python train.py --n_layer=10 --activation="swiglu" --router_z_loss=0.0001 --init_std_router=0.0327 --norm_eps=1e-05
Below are experts of layer 3 (counted from 0) of a mixture-of-experts language model. Rows are named router (the router's row for the expert), gate (a neuron's input weights, with its number), up (a neuron's input weights, with its number), down (a neuron's output weights, with its number) and show model dimensions 0-127. Each number is 500 + 40 x the weight over its row's rms, rounded and kept within 0 to 999. Numbers have three digits each.
Before each expert's rows: "gets" lists some tokens that make up at least twice as much of what it gets as of all text; "raises" lists some tokens whose logits its average output raises strongly, later layers aside. This comes from a sample of Wikipedia text that the model never trained on. Tokens count by the router's weight.

# expert 6
gets: "\n", " |\n", ")\n", " ", ".\n", " \""
raises: "order", "oper", "A", "On", "The", "1"
router:473530457432471460465526529455533455496570443443414468506474435461560572445517494573559480474399511542513539520494531559537461529485518520422452440506497481471508484458477522547520486514474514500528495492494508464493468541424463434454488485488495498536518595478527554513505494523478491477408471483498506445505444478473484445502598551527558515521459502468491540542517422445549440504497
gate0:542547462497602473419476452563548547477483537573563485474525569524483496453515514492464455495493498472520445451443449493488478500500491466468468559504495381515498575526506454470554526517507524483454494437544513541514593446464474552538543500532532504486447428540508492526456485528521479495561523451497457532562549502540473508478472516482540445499500470427485560495501513563420531482434
up0:573493501523370464558481538521530509496535492554432495522537487501468496484478453493516534496486512502532502511490519399496495524497471574470424464471454453550539491467445538479529480429577466516574491514504515491506475537504543481505451543491499425485497519520545505421493548501569483540590488443513494482385441496371505531514516468471451514493506475575538520509481544502473494510518
down0:477534499492519519544461495472494517521475533533517523466450574498459502467480496488464453486540518505473539492460486482438525530543394434444519526422466464540491537467496483505450544464480570499535504463462459479423542424560553524544448538522560558493512496469478480547545512512496527529519491506502515495549564373550533492517479489488534524526438423562497545525559420452463586489563

# expert 45
gets: "0", "c", "ol", "r", "ac", "%"
raises: "inal", "ory", "ming"
router:463533483520482464478450524476502456481595446490503546483463401482574520462556526515520474536469483497590559522506503521522490509495488469474511518457540406421511459569434531467486511417490523548463530483487467527480422497434516467496530373550555554545499549480514580474453473498504432483449487498450504489487523412525506413463518512494534522520496501489502483532547494542497505523532
gate0:492479476527487499457460469462523510489527478371546502500437450420509499467536472483479499514481489482536581498452474403491536529501501549492523489502524449453527474434489492478481475448483523517562532548489483511442449568455498453367564544511471468472472543453513571492474511450461424444486533555405430503455447474513530481520504526489547478485474442517495437519480487454525504530540
up0:529527502583481556505482462523507504611461500578525538399514496492474528547474460479485469457450503425519485487520474448462535497519458443512566546449474474567459461518495460463515566527488479423476433464583527493519466446549548519533458502534493468411483463511499583409465513533465470423550505479500465465438539560525489530530473480459484485546514455541534509473482523504482468506492
down0:459510525419559511483491519524490542484493471527419496584470534490480537518507482516459484546528476550528525529539493499519557456531425504532466449535515497539521540471487494465485475629458492472477489461455489496496526474492427434514527562529482518504495476585480440546484457517468569618484468448548451572458389491504497563522484470433497516525541518447422484518532502517483532532479

# expert 14
gets: "\n", " |\n", ".\n\n", "==", ")\n", "\n\n"
raises: "2", "1", "|", "3", "7", "-"
router:510499471480532439516466502450519422461533460405487493479424419457550570451567464512523430477423507530496497525452481556517482513501550534471488484506519498462501532438461529536515435536459499523465525497499530507462488532444431432433546455479431470516495567455536543470492496532499512455488430506496526479500456500471484438516597612527531519509482543428514503535497448476564499485522
gate0:523480530553510509556502453536466493491462524493512488499461481512496444493519453543538459530500545472494487465505430515495459474480463572579496534493633501521455520434459519497502481507519460455480491505546526466431475472483428480542557463456455499435491476451496498482420492505517396505492522459421461461462491534504490482541573587538509587505535537449567480483461470557511549435570
up0:503494449447539481483537470496512470540442541515570510493538569451502520509473504520496522567453525465466535511579542552551608484505537504497503548488431459515516462533519537480525537489562568549528515480533490523439476455529525575512504548489558516482490503522450511553544499440449574436530537522516384491499559491508518496467447447463472475507377555457501534467507527510477431523471
down0:434471481490479493485549564561481577512703508483546478554462522457516478515498427491463518497532492486482497484455528525489485585438509522497510495496469528495470409480480542467461533476528478406481517528513535484474511565514501464442458524521492451522490512449582501413527485521498464460528504449465574503496436479473456479521535498559531504508543552520549500491535476534493488539465

# expert 3
gets: " \"", ".\n\n", " (", "==\n", "\n\n", " ==\n"
raises: "D", "A", "I", "B", "S", "T"
router:478438438480476464511456524470578464521550501460468483493459426452549515426500504536546480522455491530515506519443471541531453520471563560482456486490569487502496459461468568552457533469500480542539537436493517473520483517463460472395494487547477505506537569425532529512458482521459477524467464562504550474517433503434502474439540497506481540479514553439447565565503485475569418466568
gate0:516552501455469493472467477470547492549507588483547517528513606437555522385432452491475522525519485480548515455473466530529449542478506524566525466449513606535495516456474557533533501469490512480540491536521521498567485418442518507409468483494483488496511502474524533550460487474453546564504498451573510577500460519458461506497455529487486427503513540466513503407538506556547462509489
up0:455421516555515542547510534471503507469522505479432483498468498503457513554507592446483465453455534509462511532546463470484605435568402487504525556557501381545466467520466509451537544447501463485494509548469509528479491530555460555529469550520529463477487521523470504532508517470544469455505527511517616394440520501515489464490516504480517561517498418510514501527512513557522532545494
down0:495545541490434471539566476496448542470685511474464566503507497532476503513513497493490500481476558482514492538533544509447432504521540577479488551444483479398550530476520492492516474486473525525511448517539538448489474546488548511537482505532469490517480542513536503436481519494474462498531463548477395550529453438419475442479486491525482512458528551562443449523497524429535480510539

# expert 11
gets: " ", " (", "–", "-", "/", " —"
raises: "4", "3", "2", "1", "6", "7"
router:437478467458550444516490503508525464468603488442404567489493453460589534409508506490542483490476465554547504557486490490515520518496522533468507509542545454407468499462438516489540470447444461518512551495545451486496488554416450448466453398543507535494528500444515505519480494497463486502476444525458539482509425454508505461455516506572526520493477488463474523543521521524568508432558
gate0:504558459494519466522449462512491548536532490451466497525564489521510427418497498518517470426498471459535481494471551498518479502446492514500448479458516584492491542510425480577474529551499503534583485515533549515498469457465473540499489485499560455517602516550500533467463552544470499416496517559484423437582649455482485511488509515544519531516505504451497482554507481532491577499456
up0:591495522491490517558516546543563476477479510472468558439504489559470561508524439450490504491531539456506518518500484494450498517489539482591533487477453467479480561510554462558534461506529408452491552453539534529585431484458520505495484436502516554475407475452514480519476473511528458506525536490515460512455471543483453533487443487394491419556487508513485549576486554557509458422476
down0:489539485549546506472493562543515421587499496471561546404461528488493458518440509476560420462528510437482465441533548539521514473477504559528438505555502514461588419463440538432493522493516542464494514476524456474531542510435560561513458508529533479521487443477512487515536484554528519441500583473520537515576477471476507522507536467531472466527533466474523473476537466515409483575519

# expert 25
gets: "d", " L", " d", " D", "n", "l"
raises: "as", "ic", "ered", "ash"
router:442472416483494468509533522451517463510555404501493565468502518473536549483497521529553481485471471543565525502461434588490486509483556535480484520495548500489475424454534495457487465464446492599493455547521476466437493494427438489469511450523501547516503588467505553462545495458492500571468434596452523426522522406485482472494526537493539510467455533546449523522531502523539468476480
gate0:512480491422493526475539513524454413586476469526455481436457535545504468432523487498518468519453515459567493516447490564479493553497488457487464540534555540476478483582481494519523592596512438488526488476409529418471486481475474511545505537470451489569520557467502456541456491510461509482508518519499532509482521482461522435433428512507510483541498421550495459493403499560469505433497
up0:484520550564505572507512468553521465465474565494581406533518478491465506550466508426532530452525517483523411483520520475497487550530528476494530491551408431469480473518492397470522523461478508565494541491464477513519541546542469492459513505517486471445388462540550491469510525473561517527485584540555505538457490448540522510506477457520516494452508506456449555481496486464511499628480
down0:481511533574547490504498522520515492535562455499586542483429485450512503548484428445480478470485451497504428467484469487521462501546524472491477539457537524513449529505419553475526561428529454635555543565490557512497514556534562453491466471539468546522482469484516595482449567512444457507545537491486477453520537491514445479492539462481490534429524493484557490541462502463543517438533

# expert 20
gets: " ", "|", ")", " place", " –", " Mar"
raises: "ative", "8", "6", "3", "4", "1"
router:487508488470482478541491486477546494470582425504442559527533458462527479529498478528537457529428495575526508562457507536499477505467543515414483514526581456463493495504508507481488465486487492524548539485568445523508469565436435434468447458559537521509524466481547494543500535474523423552432439507496509507477424408540538487445527616484507565526434459493487506532529491480571480518521
gate0:465484456543540470504461477466494512432479505562516505441440557519476489540459511603499504468492484564519536432480529488468595471456469544556518474485567552463494522453506533449523497467563491571476474534456544489524512450462386474539502524490492407516466531526476501564508472530539563489496446575532480501485504487503520501462448476509500552456505531478543595491534537481580551568512
up0:561503522479460519528521525537431518492498545526478455487579512509467515462530484460538510495607473451492505491512547449483492494492517508501491525544472472578510560510561440590517524523526471461508469498452578518469448546440602507534514485528503539493520471481544536436412525496542482482541534435541445487506562484500538507563515523566606472496573498480453446536459477540513466419519
down0:474494528483564498569463523459432395516561528507478481523440481473504494523453585531468529459451502475494538478460524532457441519491486467513490520577505565502546568496524543525496504556457512454457456453539521550537497459533448433549548464530367485539493505500484490479502533512453492514451506483473593523469561505483461522515449486529449533418525441588491460545545468506517477500511

# expert 21
gets: ",", " (", "),", " \"", "\",", " –"
raises: "2", "1", "0", "3"
router:416450477409469474528521565478558457516546436402421491507496490454549536475548557529531463541518407594488516557435455506508492540476473568514473463498506490487496496502431539523492528479493484539562543534531532495501480583417444473473486470549454570503549506425527521492504512471495488534487459492536543504468491476488554485467534497482526553475450458436470499512494509503566509447551
gate0:452427508481480533520525528487546525609512484507480485481501542493459401494523491528529465526547445463503397474485451493469486559455507471497452537510454565537543493525561465455488539499536553466566525510540531418542561542493413547528462543488516551459520482529551496509556485547451516550470455498529488446508447520504584479516537474550487489504441410509497503504558504466540585485479
up0:446531513518476537474460455403520453466483497443477544429508528505524494513511510573495459539491578513438557396428522517520439517462531567580537495478473530507520479568530546456517486460522517510525518512453497508447506489464519494473530498555487531435511435505532423472494375481503534523488500427542487522482490557494495482496462397451560519471512513558543493474470468491450467479557
down0:493469447554506500483518548493508565443526449497571437530502421484501500486539489485520483486480508449574510515540529480474604502481480551545446486519508550507528455500583513482514472499428469491449465505497452482564536499439526495519462473503454435541510450482533536517519638494540473529596475516549610433490512572480501534458494460496460516468496469528494481522438468415482524488494

# expert 8
gets: " the", " The", " ", "–", "0", "The"
raises: "5", "7", "8", "en", "6", "4"
router:426496479484521391523534566477549476474553484472415590482497493472559515443506492518562434501425463541506535521518496484487437495428509527497512464458465495446479455444465479494489459479524446522447558496516464435488489539482523495513442481486485531512512506482487563498415500534498485486509401525501510524559429426484489462456574510508503495454483552467497492561550551458584545477562
gate0:521538547496445528511550544546488502533503524521500530431519489509498536433465487469527497573483504489578547477481467477424564481560438429575540550502486489524427488508550501441465524459462493498470452465472486461527427505457474511544541494449497580523534491559512454556469536486530495569492500491565553466439524513585522468451437535435540524511502474549539410534463522566512520464547
up0:489454460520526485396473468562480556509475487542551478548539532572460496528580494534471512437621500526460499520542527479486457509509462580487495501463458497543494493544557553559449546547512508564474624487473491542517545514557498515469557506609532513563489502512522514490521467451469536434472485488462467472538528494489492544550487498482486505488511500457583466481452522463508522566529
down0:469568471522524453461471504521468522535562473545529449492481495449470545586485576515542507522524491499522518497488476523515490502480530448482418485503558503461456458520452565508475425460446556541491443464500544372525543594455485524573518498561433521528501538479550533489554475482486490493509499526450507485541501458507542415499501474490455536538550482430498527456582427458492513495565

# expert 42
gets: " |", ";", "at", "on", "s", "ol"
raises: " ", "ov", "o", " -", "ale", "on"
router:444507374517531444532524582490535397510551471466467577522518504518528461437480498475542479451474455564572467452495452466500445569502482520448474495467470516479525510513487473542481480428481501563537475515545453464496475505500517485431515455538467508525534564482481574556512540475462525490493487549485509484544508418448493429477562528536584531520475529447478468537556478464485496440525
gate0:547582490506521510461486539477483533556473526464521444538507463496490496494504473451461480562525514564543537547542522521527527536523562428489419540456496482507497489488513439507527523579462515498516492538432490439476555445479526447577545568430467449528578579512463467553483481477506529512456516522510522523513519410566488539471528532474502489481536421481516503486522453587415562548550
up0:483511473533511479474445533526564530486542387491464535486555521497571521504505514528507477477465528478579498507497430497482487540572488496583505492566533477594513510574535465485448477522476485495463502473474448450501450519424520472489508410470563486406428513560483526470481459483546452534518519502477516497492537479547525430577425414461509509476469475477455516479481563574505487529509
down0:475450486551540550494502520429563450480502528496564521465572454472471510470486452480523449447457520460521468455461507479494467548566545443479490563513565560521464523483452460534550561465498523496427500483551555470535531518569569514468497479548533550479550524508459507531473499559504483521500513513538563427472542546435421509518497542475524393524489420446469501517476537430554465480517

# expert 46
gets: " ", "9", "0", "1", "8", "2"
raises: "2", "1", "3", "4", "6", "0"
router:505482480460500429511496536407531406452616504441431533520478466499542550440503495513504461485502464532499515498460480508504483581486580503467499455529490528421518462509477444514463479434534460539491497540553516486488431489440489433468459473468430526541470540458514573509477502530504500500521441533436522469510466426462541497460558562511565507461468511468468541597523535500544520476496
gate0:471511541534489533455554444619467486558477476496533551490558466492561518453533490449508524402514503495481489539549492506455431549567493490544461558476472456462496570514504442487483465475539455458418422457439470473571518507504549505489497454584537515473507460421491518492507496535501483548483533501454503480470480512546532520494528442472565456553502552533467476450520467508523407474553
up0:533490486499521521481513545434403491564431548517517557517507483507490457554445506478501475504485516510492481494545522522542550471528560532456516505448484522522466478474534540488499561550492485487556570386411571579452515491568450539498461535419494583500564450520464496445497468512500552459490556519535454547593498558501485461480510498486483537515442457557525457536469487495484470470445
down0:545466461543491542503603546480459484475529527480532548526438489579428582509505524567437465531554433485491491478468533481560514569509501472488445492455551504453523504537483509471481536440434504540510452509563560467444425451481458563495485494527496450443523467533469515503441530504479458504489532494540515538515438500555591538458476521516444551532515472544470535454545511429446452505515